{"n_layer": 14, "d_model": 128, "n_experts": 16, "experts_per_token": 1, "d_expert": 144, "d_shared_expert": 0, "activation": "swiglu", "moe_layers": [0, 1, 2, 3, 4, 5, 6, 7, 8, 9, 10, 11, 12, 13], "router_score": "softmax", "normalize_top_k": false, "routed_scale": 4.0, "balance_loss": 0.0162, "balance_bias": false, "router_z_loss": 0.0001, "init_std_router": 0.0328, "lr_router": 0.0006, "vocab_size": 8192, "norm": "layernorm", "norm_eps": 1e-06, "tie_embeddings": true, "optimizer": "soap_variant", "lr": 0.00504, "batch_tokens": [32768, 65536, 98304], "seq_len": 1024, "train_tokens": 407200000, "steps": 6442, "dataset": "wikipedia_en"}
Below are experts of layer 3 (counted from 0) of a mixture-of-experts language model. Rows are named router (the router's row for the expert), gate (a neuron's input weights, with its number), up (a neuron's input weights, with its number), down (a neuron's output weights, with its number) and show model dimensions 0-127. Each number is 128 + 32 x the weight over its row's rms, rounded and kept within 0 to 255.
After each expert's rows: a language model's description of what the expert responds to. This comes from a sample of Wikipedia text that the model never trained on.

# expert 6
router [ 78 147 149 148 116 142  82  77 119 141 178 170 150 120 136 151 119 124 123 144 157 100  74  97 147 106  72 117 167 145 102 116 105  99 114 150 143 161 116 131  98 176 111 157 126 100 148 170 176 157  84 140 169 173 143 134 127  97 138 180 122 119 138 136 138 142 157 164  86 124  93  99 198 142  95 197 141 161  73  82 117 163  88 199 115 132  72 116  92  94 107 143 141 118 128 164 120 138  82  74 157 102 152  94 127  65 156 108 134 118 107  99 160 134 117 115 169 144 139  85 131 139 209 102 110 234 161 119]
gate1 [107 117 137 143 105 137 138 147 114 210 102 148  94  90 136 103 121 125 147 181 162 138 102 178 112 119  82 123 121 165  94 112 142 102 143 114  92 186 122 144  57 143 118 154 156 117 110 184 153 176  61 156  58  72 101 153 113  92 122  73 155 127 147 100  78  70 138 115 104 122  79 113 151  80 157 105 138 210  91 117 122 159 123 131 123 146 127 179 135 146  62 105 139 130 122 160 136 120 147 146 184 153 115 101 107 110 130  94 154 174 174  95 106 175 124 105 202 103 100 176 171 139 152 113 101 161 130  89]
up1 [ 77 173 131 171 103 106  90 182 141 124 145 119  87  84 113 236 126  64  82 131 148 167 195 158 104 144 139 123 171 143 147 123  98 155  93 109 144 158 118 117 123  98 136 165 154 175 175 156  89 159 127 180 193 100 118 172  85 150 108 137 102 135  97 175 187 122  92  89 151 132 136  48 175 117 117 142 120 138 116 106 170 110 101 109 119 120  85 108 139 127 149 156 122  99 133 170 111 141 121 110 135 127 137 167  49 139 132 106 176 186 167  87 171 132 103 170 135 134 114  94 131 107 129 160 166 125 154 144]
down1 [173 116 118  87 160 116 122 122  99 116  92  79 135 106 125 113 135 158 140  80 110 106 138  84 172 102 163 179 146  83 171 160 136  90 130 140 166 101 152 130 160 112 165 102 132 113 109  68 111 116 177  83 156 164 117  95 112  96 111 109 190 138 153 176 151 170 163 170 126 142 177 181  90  94 123 156 177  48 156 154  90 134 195 131  97  59 146  92 157 116 142 154 119 134 102 136 139 147 122 131 106 127  89 141 135  91 131 176 108 128 117 174 135  78 100 110  24 135 152 100  69 137 105  85 115 147  96 160]
Description: Syllables inside non-English proper names, often Japanese, Slavic, Arabic or Hungarian, like Nag-ash-ima, P-ash-a, K-ung-urov, Gar-ang-ao.

# expert 1
router [153 159 158 115 181  81  96  80 148 127 174 122 148 102 128 103 171  71 129 196 138 153  91 123 178 131  96 125 163 169 120  74  94 170 101 146 128 155 175 113 144 134  96 100 146 106 121 161 172 136  95 104 131 153 143 142  97 169 192 120 180 147 112 132 127 126 145 127 101  32 146 109 126  98  80 105 128 135 139 150 119 141  75 161 117 121  90 136 141 102 112 100  95 105  83 152 228 158 160 102 122 170 113 131 149 178 144 116  55  92 112  88 145 139  96  80 127 157  75 109 105 159 166 104 149 105 160 167]
gate2 [103  83  84 148 118 140 106  59 107  79 151  39 136 121 101 180 109  68 106 167 144 105 110 136 172 109 111 155  78 166 129  89 118 125 161 146  96  69 104 122 123 143 125 184 138 183 144 129  89 155 135 130 119 108 130 180  98 167 145 141 169 132 113 139 149  85  68 113 192 139 122 146 182 115 209 157 135 136  71 113 138 191 114 145  84 119 188 126 146  98 172  72 134 102 164 167 132  87 118  86 139 127 116 125 157 135 109  87 119 114 135 188 137 162 161 107 140 139 114  66 113 140 159 138 110 158 123 157]
up2 [103 170 166  83 156 162 129 157 178 147 103 177 138  85  83 171 152 148 122 115  83 132 207  68  66 123  74 144 117 140 137 157 124 143 177  78 124 104  96  94  89 115 198  98 125  98 144 161 171 105 145  70 128 151 127  84 140  97 110 113 114 144  73  85 134 123 136 107 127 151 190 100 124 165  94  94 109 148 105 126 138 118 117 129 155  96 118  85 105 115 157 104  76 177 123 132 116 147 114 144 160 113  96 171  97 135 114  92 119 140 154 156 165 151 118 144 104 189 192 172  85 124 103 169 215 122 141 104]
down2 [128 133  86  99  87 107 140  74 143  97 194  50 130 166 118 104 107 184 124 145 150 134 130 126 152 137 133 113 144 115  88 156 117 158 117  86 169 167  65 197 141 165 162  61 108 164  85 120 123  96 210 175 103  87 138 179 140 192  81  99  77 143  93 176 129 129 142 146 103  62 103 176 118 139 121 157 127 132 199 145 100 115 152  74 160 148  91 111  98 143  95 137  81 119  80 191 119 143 117 125 162 148 156 114 134 134 120 141 103 154 110  84  78 135  90 114 134 138 114 125 116 107 124 120 138 153 158 148]
Description: Mid-word pieces inside proper names and foreign or rare words, such as os in Colosio, ri in Expérience, az, x, ian.

# expert 13
router [ 68  97 133 112 138  93 116 140 182 124 109 222 113 139 165  69 144 128 148 177 117  67  65 124 121 156 128 153 103  92 165 104  70 182 108 115  82  98 139 168 118 104 116 137 145 115 148 133 151 125 122  68 172 128 136 137 118 124 155  81 136  85 147 164 191 108  98 102 130 118 120 204 106 152 152 145  72 169 111 132 110 104 147 170 136 105 169 126 113 125 161 150  97  74  66 189 103  90 120  90 138 153 140 140 111  76 166 161 134 118 137 126 179 174 121  77 137 129 119 133 155 165 177 142  89 159 131 171]
gate2 [167 106 133 112 139 105 149 123 161 163  92 123 159  64 110 134 145 107 131 133 117 148 145  93 134 144 133 151 149 152 134 129  83 118 100 127 146  73 143 107 105 120  62 118 172 138 179 145 127 119  94 171 103 155 159 129 127  95  98 155 127 106 123 131 173 102 102 145 151  67 152 161 101 184  34 111 115  94  80 169 112  94  92 141 144 167 128 183 134  77 130 133 166 174  32 153 166 103 107 125 190 103  97 138 107 193 114 129 124 124 127  80 140 148 107 147  77  90 122 159 198  93  90 133 120 191 104 181]
up2 [103  86 110  53 147 187 148 120 133 155 189 139 167  92 134 107 103 149 133 151  81 171 161 136 171 144 163 149 154  76 111 104 110 118 120 158  87  90  97 134 143  84 151 131 126 111 112 131 166 175 128 147 141 125 118 185 113 126 171 113 165 117 147 112  91 146 107 111  62 193 173 114 112 159 154 104 132 184 151  96 145 165 145  46  99 108 102 123 120 151 103 130 106 107 128 100 144 100 138 152 194 133 236 138 124 187 163 141 112 109 148 178  65  93 145 119 101 117  93 104 186 118 116 136 148 151 126 170]
down2 [200 130 111  51 121 105 138 128 117 179  74 129 135  75 133  98 113  98 130 105 113 145 106 119 143 128  92 100 114 115 194 196 127 132 105 130  95 138 163 149 168  82 176 143  77 159 180 158  92 115  67 139  89  99 116 105 117  95 138 158 121 148 124 130 181  91 117  99  89 115 125 126 108 195 137 172 112 190 185 139 166 103 130 165 128 187 151 115 145 169  81 107 114 134 184 133 163 100 154 103  75  90 140  78 149  81 107 163 116 134 147 103  84 107 140 143 164 141  61 140  92 173 115  99 112  97 144 117]
Description: Single letters and short syllables inside names and rare words, such as ur in Asshur, Broadhurst, centurion, plus h, m, f, ol.

# expert 12
router [173 145 190 140 123  68  68 101 110 202 150 150 152  97 127 101 156 130 113 124  75 108  46 144 118 105 171  92 187  93 105 177  96 165 115 154 197 161  91 149 120 141 137  95  87  88 133 180 178 146 106 143 149 137 141 110 109  96 106 138 201 102 121 103 176 160 147 124  96  93 183 195 185 156 181 156  86 113 126 110 121 129 116 158 107 112 108 136  94  90 125 124 121 120 107 120 151 102 168 108 168 118 122  84 142 117  83 130  89 106 137 115 134 138 113 104 116 148  86 117 173 172 121 132 102 144 177 180]
gate2 [123  80 154 163 127 146 159 171 126 111  67 123 157 195 115 124 138 156 147 175 129  90 124  85 122 103 108  81 157 157 115 148 101  38 147 125 162 170 144 106  78 113 176 131 108 149 139 125 167  89  99 197 103 114 119 188 124 123 130 109 117 125  74 140 126  76 156 110 163 133 106  62  86 164 125  89 110 126 182  95 160 160 147 124 118 116  99 144 104 127 142 206 126 128 109 148 146 103 156 149 180  68 128  86 143 107 103 115 183  99 108 168 149  98 145 171 115 109 134 167 182 114 162 183 131  76 144 179]
up2 [118 155 144 121 167 167 120 194  54 128 103 159 102 170 145 128 118 171 131 118 118  99  79 117 131 155 177 118 167 113 140 113 164  65 114  96 132 145 172 147  88 148 157 109  92 125 151  92 166 189 119 159 168 106  90 155 194 190 112 147 128 132  84 102 137 149 133 149 158 118 103 103 116 117 165 167 102 136 222  76 131 151 104 131 140 117  73 141 138 148 169 125 116  64 116 115 156 143 127  72 161 130  89 110 146 110 157 140 115 146 142 150  94  74 204  92 127  74 129 166 159 102  87 168 142  94 153  79]
down2 [127  89 173 150 113 160 148 112 164  77  49 120 110 156  90  58 166 123 152 102 135  65 127 166 114 128  96 157 118 114 149  70 129 125 130 185 113 162 121 134 159 120 161 120 141 130 101 120  55 108 117  70 117 109 136 154 110 137 152 143 101 153  86 169 158  81 145 149 156 159 119 101 107 143 128  76  95 110 159 103 102 132 141 117  61 162 107 119 154 138  92 132 106 157 102  71 134  74 168 103 119 180 156 131 144 107  73 131 128  55 124  92 195 138 116 155 153 115 217 110 108  93 170 118 115 135 138 190]
Description: Opening capital letter pieces of proper names and titles, such as H, G, Ch, Sh, Th, in tables and credit lists.

# expert 5
router [103 155  99 144 156 110  70 103  57 167 153 187 144 130 124 108 157 156 119 131 132 146  85 160 167 119 125 128 180 124 112 149  94  93 114 154 142 132 159  88 110  96 195 158 116 165 194 196 126 155 144  60 125 192  92  65 176 142 177 127 114  86 123 113 159 178 115 134 141 119 144 127 131 158 145 173 115 134 117 130  78  90 106 123  56 144  83 116  72 101 114 108  90 125 178 205 129 142 120 135 154 123 128 117 187 122  87 131  90 149 141 138 146  96 167 106 137 145  93  90 150 183 146  92 101 115 140 173]
gate2 [108 132 137 112 111 135 126 165 144 155 180 154 178 141 146  59 149 120 146 110  86 122 125 129 102  85 114 135 166  85 171 142 111 156 152 150 139 139 153 158 124 147 130 158 111 175  72  95 181  99 113 136 151 190 166 151 164 156 146 198 150  84  67  95  93 129  80 138 129 118 100 136 108 170  90  73 105 132  35 114 161 147 119 110 194 154 100  96 110 109 160 100 107 120 202 173 105 152 107 114 109 159  82 119 117 169 141 134  98 188 144  86 153 175 148 173 139  90 182 101 157 172 120 103 124 105 132 104]
up2 [157  99 101  99 138 175 102 102 139 137  76  50 111 195  90 186 131 122 157 185 122 123 120 179 143  92 158 121 132  57 175 134 105 191 118  55 157 172 161 145 166 240  88 141 164 113 119 128 105 127 140  99 140 146 102 103 108 122 122 159  90 144 115 150 124 104  83 111 147 149 135 134  98 113  98 139 102 188 159 174 166 144  76 110 139 138 127 110 114  91 145 173 138 153  85 118 163  82 109 127 120 140 163 116 172 140 182 125 158 149 143 148 118 145  94 119 110 170  85 137  74 101 128 142 123  70 136 152]
down2 [132  49 119 142 126 136 125  83 126 103  99 145 135 116 199 133 176 149 150  79 129 161 118  60  99  74 123  87 153 105 149 119 168  89 183 160 113 140 165 122 124 116 134 167 105 180 154 109 133  61  79 152 181 104 173 123 169 106 122 117 130 101 132 152 134 114  92  89 116 119 115 140 139 113 126 119 139 104 125  91 160 116  59 108 116 150  96 175 158 186  95 129 120  89 141 110 150  74 129 156  68 123 112 179 143 154  63  94 222 135 139 172 135  68 125 111 130 100 111 141  88 117  98 112 145 182 126  77]
Description: Raw byte pieces of Chinese, Thai and Greek characters, plus Latinate word starts like con, ex, pre, acc, determ, challeng.

# expert 3
router [ 98 166 103 144 143 149 164 122 116 163 148 129 155 131  79 103 141 162 155 152 152 126 108 178  85 141  98 177 188 128 117 138  52 141 164  87 138 107 127 149  81 141 139  86 103 130 149 150 189  92 123 118 176  98 129  79 138 131 127  91 114 111 146 101 164 172 126 172 162 120 127 175 175 149  94  78  96  85  75 130 148  95  58 125 133 150 144  99 116  58 202 140 146  82 150 102  91 176 141 120 142 155 145 120 108 197 146 146  62 142 194 111 152 102 129 115 101 114 130  97 155 169 166 123  89  89 174 110]
gate0 [ 77 121 151 169 129 107 107 167 109 158 116 160  89 128 148  96 129 169  75  94  94  98  97 189 175 147 116 197 122 175 201 142  86 152  73 148  82 131 116 175 152 139 138  70  69 136 148 149 100 130 138 160 143 151 138 112 156  69  83 140 123 157 134 127 106 103 125 116 149 168 139 142 143 149 139 115 110 121 120 122 155  42 118  74 181 187 139 107 149 151 127 182 107 156 137  91 160 143 120 125  99  95  83 168 107  87  96 120  68  77 140 134 176 178 156 156 131 117 143 132  78 156 124 165 154 173 158 151]
up0 [ 57  98 135 127 114 111  91  92 149 130 122 133 177 139 118  89 169 141 121 142 122 100  87 149 150  53 169 159 134 123 131 106 155 109  86 157 175 148  80 136 101 199 102 133 130 117  98 177 129 142 109 153  97 112  99 120 112 146 143 228 154 152  51  96  60 100 156 112 132 174 136 120  65 106 162 163 157 119 120 135 119 128 107 112 121 138 101 128 122  77 151 130 152 114 126 182  89 108  93 132 109  55 144  90  97 155 118 140 173 139 112 148 100 153 141 135  69  76  28 135 157  97 129 144 147  93 126 124]
down0 [129 137 143 142 141  94 109 121 115 112  90 160 100 165 141 157  98 128 192  98 114 214 120 159  78 164 164 126 117 125 201  87 115 165 121 122 147  96 149 139  87 144 154 104 107 123  93  98  91 166 135 124 127 111 129 110 119 127  75  87 132 118 142  86 152 149  88 153 177 131 100 131 153 146 115 147  84  91 133 216 136  58 174  67 154 108 186  83 154 148 182 162 108 182 109 108 130 122 161 148 125 100 141 158  61 105 115 132 161 150 106 108 181 143 120 110 133 101 148  69  62 139 159 186 141 181 118 129]
Description: Mid-word pieces built on consonant clusters inside common English words, such as st in feedstock, ort in consortium, rac in contracts, row.

# expert 4
router [125  89 143 165 106 159 146  30 122 132 166 155 105 159 156 164 152 166 134 159 106 163 102 130 106 113 153 191  98 128 121 174 129 117  94 125 123 149  85 161 139 135 130 136  90  67 161 134 149 128 159 108 128  80  81 151 157 127 138  69 134 109 165 115 163 154 137 166 113 114 143 132 157 107 209 142 118 123 143  80 112 186  76 161  84  78  78 117  79 119 168 166 145 144 114 137 163 161 150 142 120 109 138 163 173 140 159 134  68 127 121  69 156 149  77 118 176  90 104  67 144 146 138  55  75 121 118 157]
gate0 [116 154 112 113  97  72  98 113 133 114 151 133 114 129  46  81 101 131 140 141 151 136 120 159 108 108 121 143 115 185 106 180 159 142 119  96 135 138 146  89 148 128  80 205 169 119 170 167 133 127 128 103 111  86 197 138 110 122 140 130  60 181 142 146 131  90 150 142 147 202 189 126  53 140 130 132 176 155 134 146  96  97  98 171 143 115 149  87  82 114 117 148 141 126 120 103 137  99 115  79 128 130 144 168 177 144 168 102 198 108 102 170 145 204 104 132 108 139 166 112 146  88 175 138 104  77 127 194]
up0 [168  69 130 130 127 102 132 105  91 132 124 155  85 103 114 133 172 144 138 177 135 125 121 180 169 109 116 136 114 142 121  79 132 150 115 143 121 157  64 103 109  52 140 178 131 121 132 160 124 113 127 128 113  80 146 152 112  48 160 156 120 111 119  77 123 113 151 111  76 142 172  54  97 172 119  68 146 161  77 137  67 105 123 143 141 158 117 149 107  65 123 158 158 140 129  94 130  91 139 160 151 120  97 163 133 127 148 175  99  95 149 173  91 197  96 124 210 139  54 181  88 140 170 157 134 126 128  95]
down0 [157 191 141 118 163 151 129 123 170 130 139 145 127 140 109 132 129 115 101 123 105 140 176 139 130 115 108 191 133 114  94 156  90 134  75  91 128 168 175 143 145  85  48 148 117  97  61 106 113 111 133 138 116 137 132  90 104 178 154 126  91 152  79 188 172 154 146 117 155 148 122 163 103 151 160 221 104 101  94 117 168  63 146 102 156 148 107 166 154  98 153 136 143 204 179 149 159  79  85  82  96 139 161 150 165 151  92 201 162 119 101 110 125 129 141 132  89 148 179  98 146 177 121 129 135 158 132 172]
Description: Word-internal fragments, especially t, k, te, ix, in words and surnames like Mix-t-apes, vir-t-ue, Fel-ix, and species author lists.

# expert 14
router [ 99 105 151 143 177  42 130  94  79 190 142 177 136 140 128 148 172 108 150 134 128  99 120 152 154 117 104 107 126  97  58 106  71 124 116 112 136 164 101 149  92 105 161  75 156 123 169 103 180 132 140 150 162 116 173  97 119 124 191 123 158  69 111 105 128 128 167 205  90 106 123 132 104 160 132 147  85 143 129 128  87 128  92 159  63 131 102 158 117  77 122 175 129 100  88 161 135 138 116  78 215 151 116 161 121 111 145 177 121 134 199 131 164 173 112 112 151 163  91 117 107 121 148 145 117 171 157 160]
gate54 [116 158 101 174 155 118 119 116  89 198 126  77 132 176 162 138 118 105 168 112 143 179 106  97 129 133 116 119 152 143 136  84 149  46  95  64 169 116  72 123 119 148  60 124 159 167 183 124 153 172 118 146 101 178  98 159 108 127  94 116  85 113 143 134 104 142 121 110  49 110 167 146  66 119 101 107 101 123 142 164  38 130 148 203 135 159 136 161 146  93  66 165 101 170 106 124 160 145 105 152 157 160 150 164 140  80 131 144 145 108 132 145 133 138  97 127  78 126 105  92 124 144 170 106 125 107 169 156]
up54 [123  68 109 163 147 149  97 171 154 108 133 117 122  94 101 172 103 148 172 125 126 152 143 149 156  84  53  95 150 131  92 148 100 134 153 110 127  76 112 149  79 103 142 159 131 134 125 110 124 181 151 157 184 134 142 119 164 128  92 135 163 164  88 110  85 167 119 140 122 128  98 168 167  97 157 118 112 177 123  88  56 196 160 127 198 101 133 171 108  56  79 141 143 194  92  90 123  60 155 146 114 136 103  94  76 125 101  71  81 164 147  91 152 140  70 130 169 139 123  93 138 121 127 116 107 108 153 149]
down54 [170  84 159 171 150  98  88 144 113 132 162 114 175 178 125 167 107 133 170  90 141 121 119 124 141 171 112 136 138  88 109 138 168 121 121 145 184 116  99  96 115  85 131 128 109 111 127 122 148 173 151 164 156 135 138  62 109 135 134 115  99 172 142  78 183 148 115 106  72 175 165 159  91 144 115 106 117 184 154 114 160 158 143 139 117 101  93 125  97 195  59 132 154  78  88 110 155 196  69 102 105 147 135 129 128 132 136 181 152 105  95 159 146 200 111 147 152 150 130 139  63 164  89 212  88 133 145  82]
Description: Separators and brackets between numbers in tables and scores, such as |, (, ;, :, dashes, e.g. 1–1 (3–2p).

# expert 11
router [152 109 207 142 172 158  86  91 112 125 125 179 101  58 127 113 148 165  90 110 109  89 126 209  70 144 100 146 111 135 117  78 151 103  71  82 132 148 155 139 112 105 116 136 195 150 139 131 160 128 151 130 142 175 130 110 190 137 115 138  91 115 136 153 184 163 178 134 131 112 184  93 138 118 132  99 114 208 153 126 101 174  78 148 131 121  78  72  88 174 142 122 122  79 155 102 102 135 109  96 107  91 115 152 128 108 110 142 118  58 174 127 173 130 168 124 116 141 162  84 111 155 134 112  76 114 153 159]
gate0 [150  71 173 174  83  73 113 166  90 135  89 127 143 146  65  46 151  88 154  87 148  93  68 167  43 114 119 152  97 182 115 121 124 174 136  78 180 136 129 128 101 133 117 184 178 171 129 144 148 121 100 116 108 117 106 146 135 129 123 121 117 129 155 126 161 143 168 193 107 117 140  37  90  78 141 133 104 170 120 158 111 109 137 109 137 132 121 129  97  99 155  99 172 114  79  98 132 103 126 130 135 132 103 149  97 112 119 176 116  77 134 186  91 107 148 137 128 114 131 180 121 109 170 142  83 131 152 190]
up0 [ 66 152 127 115 166 101 153 176 142  65 111 167 208 106 104 158 112 105 157 149 134 175  82  80 126 135 127 156 122 134 115 113 154 130 164 105 145 123  69 103 100 134  82 127 121  94 128 143 166 148 129 181 136 119 173 142  45 129  94 130 188 150 114 158  93 136 120 164 121 139  70 187 151 176 125  98 205 161 145 128 122  94 125 188 174 101  85 134 151 143 156 117  74 120 192 158 153 166 139  92 169 113 106 159 106  47 158 151 137 110 100 141 116 150 136 162 130 147 119 142 174 125 117 103 107 112 105 177]
down0 [115 129 147  70 120 160 146 128  80  95 187  85  34 161 191 121  87 173 118 106 151 159 124 160 133  48 164  86 147 131 150 188 127 146 130 165 148  94 145 143 124 137 183 175 139  97 117 195 113 130 110 133 165  85 118 130 119 133 163 180 129  93 132 116 138  62 167 131  94 182 132 137 142 115  58 121 114 104 184 187  94 138 111 108 140 162  66 141 120 148  99 126  98 158 143 119 105 136 105 159 120 140  90 113 148 116 127 126  85 167 177 140 146 167 149 113  75 108 125 154 163 104 149  85 122  91 152  88]
Description: Short pieces after a consonant start inside words and surnames, such as et in vegetation, ap, ip, qu, ech in Speech.

# expert 7
router [105  89 122 103 194 109 109 103  61 112 154 160 157 127 112 128 100  65 205 144 116  92 112 153 157 139 128 184 113 139  58 123 171 176 125 171 209 128 133 108 103 108 144  77 149 113  98 115 135 146  78 171 138 156  87 119 143  96 159  91 132 113 104 117 151 140 205 129 151 113 142 165 164 167 113 166  93  92 127 125 118 135  80 168 137 111 152 184 129 150 157 105 104 102 133 142 111 114 185 113  93  71 130 110 155 140 181 131 123 126 138  56 163 147 155 115 124 179 151  91 159 141  96 101 120 139 120 210]
gate1 [115 128 105 138 121 193 158 134 103 158 123 154 160 134 156 123 156  80 140 122  88  90 112  95  91 123 156 119  91 117  93 173 146 165  96 109 152 133  95 102  90 127  94 162 147  89 132 165 145 163 164 132  97 164 195 129 154 116 139 121 120 141 123  90  87 121 133 129 122  78 163 148 161 134  94 168 170  78  64 202  52 135 134 154  99 129 167 109 163 118 126  89 138  73 140 107 188 123 110 131 128 166 124 129 113  59  84 124 129 164 116  85 131  81  71 107 137  89  78 201 154  87  77 127 150 162  73 165]
up1 [147 157 105 100 161 165 119 114  86 129 131  97 193 146 119 140 126  91 156 161 130 106  90 155 120 135 140 213 141  68 112 181 111  89 100 116 147 124  91  77 116  69 165 121  91 136 115 110 116  82 193 134 165 138 101 189 114 151 134 106 144 126 156 126 111  74 165 131  90  70  53 135 165 118 128 126 163 101 185 140 110 123 117 112  63 135 165 185  81 130 183 114  96 169 136 130 173 178 138 150 107 139 138 180 132 129 111 171 123 125 145  97 132  85 134  79 141  89 189 141  87  89  64 136 119 121 136 114]
down1 [126  92 182  99  89 131 131 107 123 167 136 133  93 195  82 122 145 109 137  78 157  80 118  88  52 135 136 113 151 107 157 141 101 177  98 117 102 141 119 100 154 196 158 143 111  70  71 106 155 202 139 124  89  73 135  57 129 110 110 118 141 152 145 175 153 150 118 115 110 141 126 143  60  73 110 127 113 190 163 128 193 138 130 123 168 161 149  89 125 121 103 114  93 141 113 100 159 156  65 131 166 138 132 106 116 122 132 123 190  96  87 119  95 100 127 151 188 110 127  91 108 136 132 140 158  95  53 141]
Description: Second syllables following an initial s, S, m or t in names and words, such as em in semantic, am in sameness, eth in Beethoven.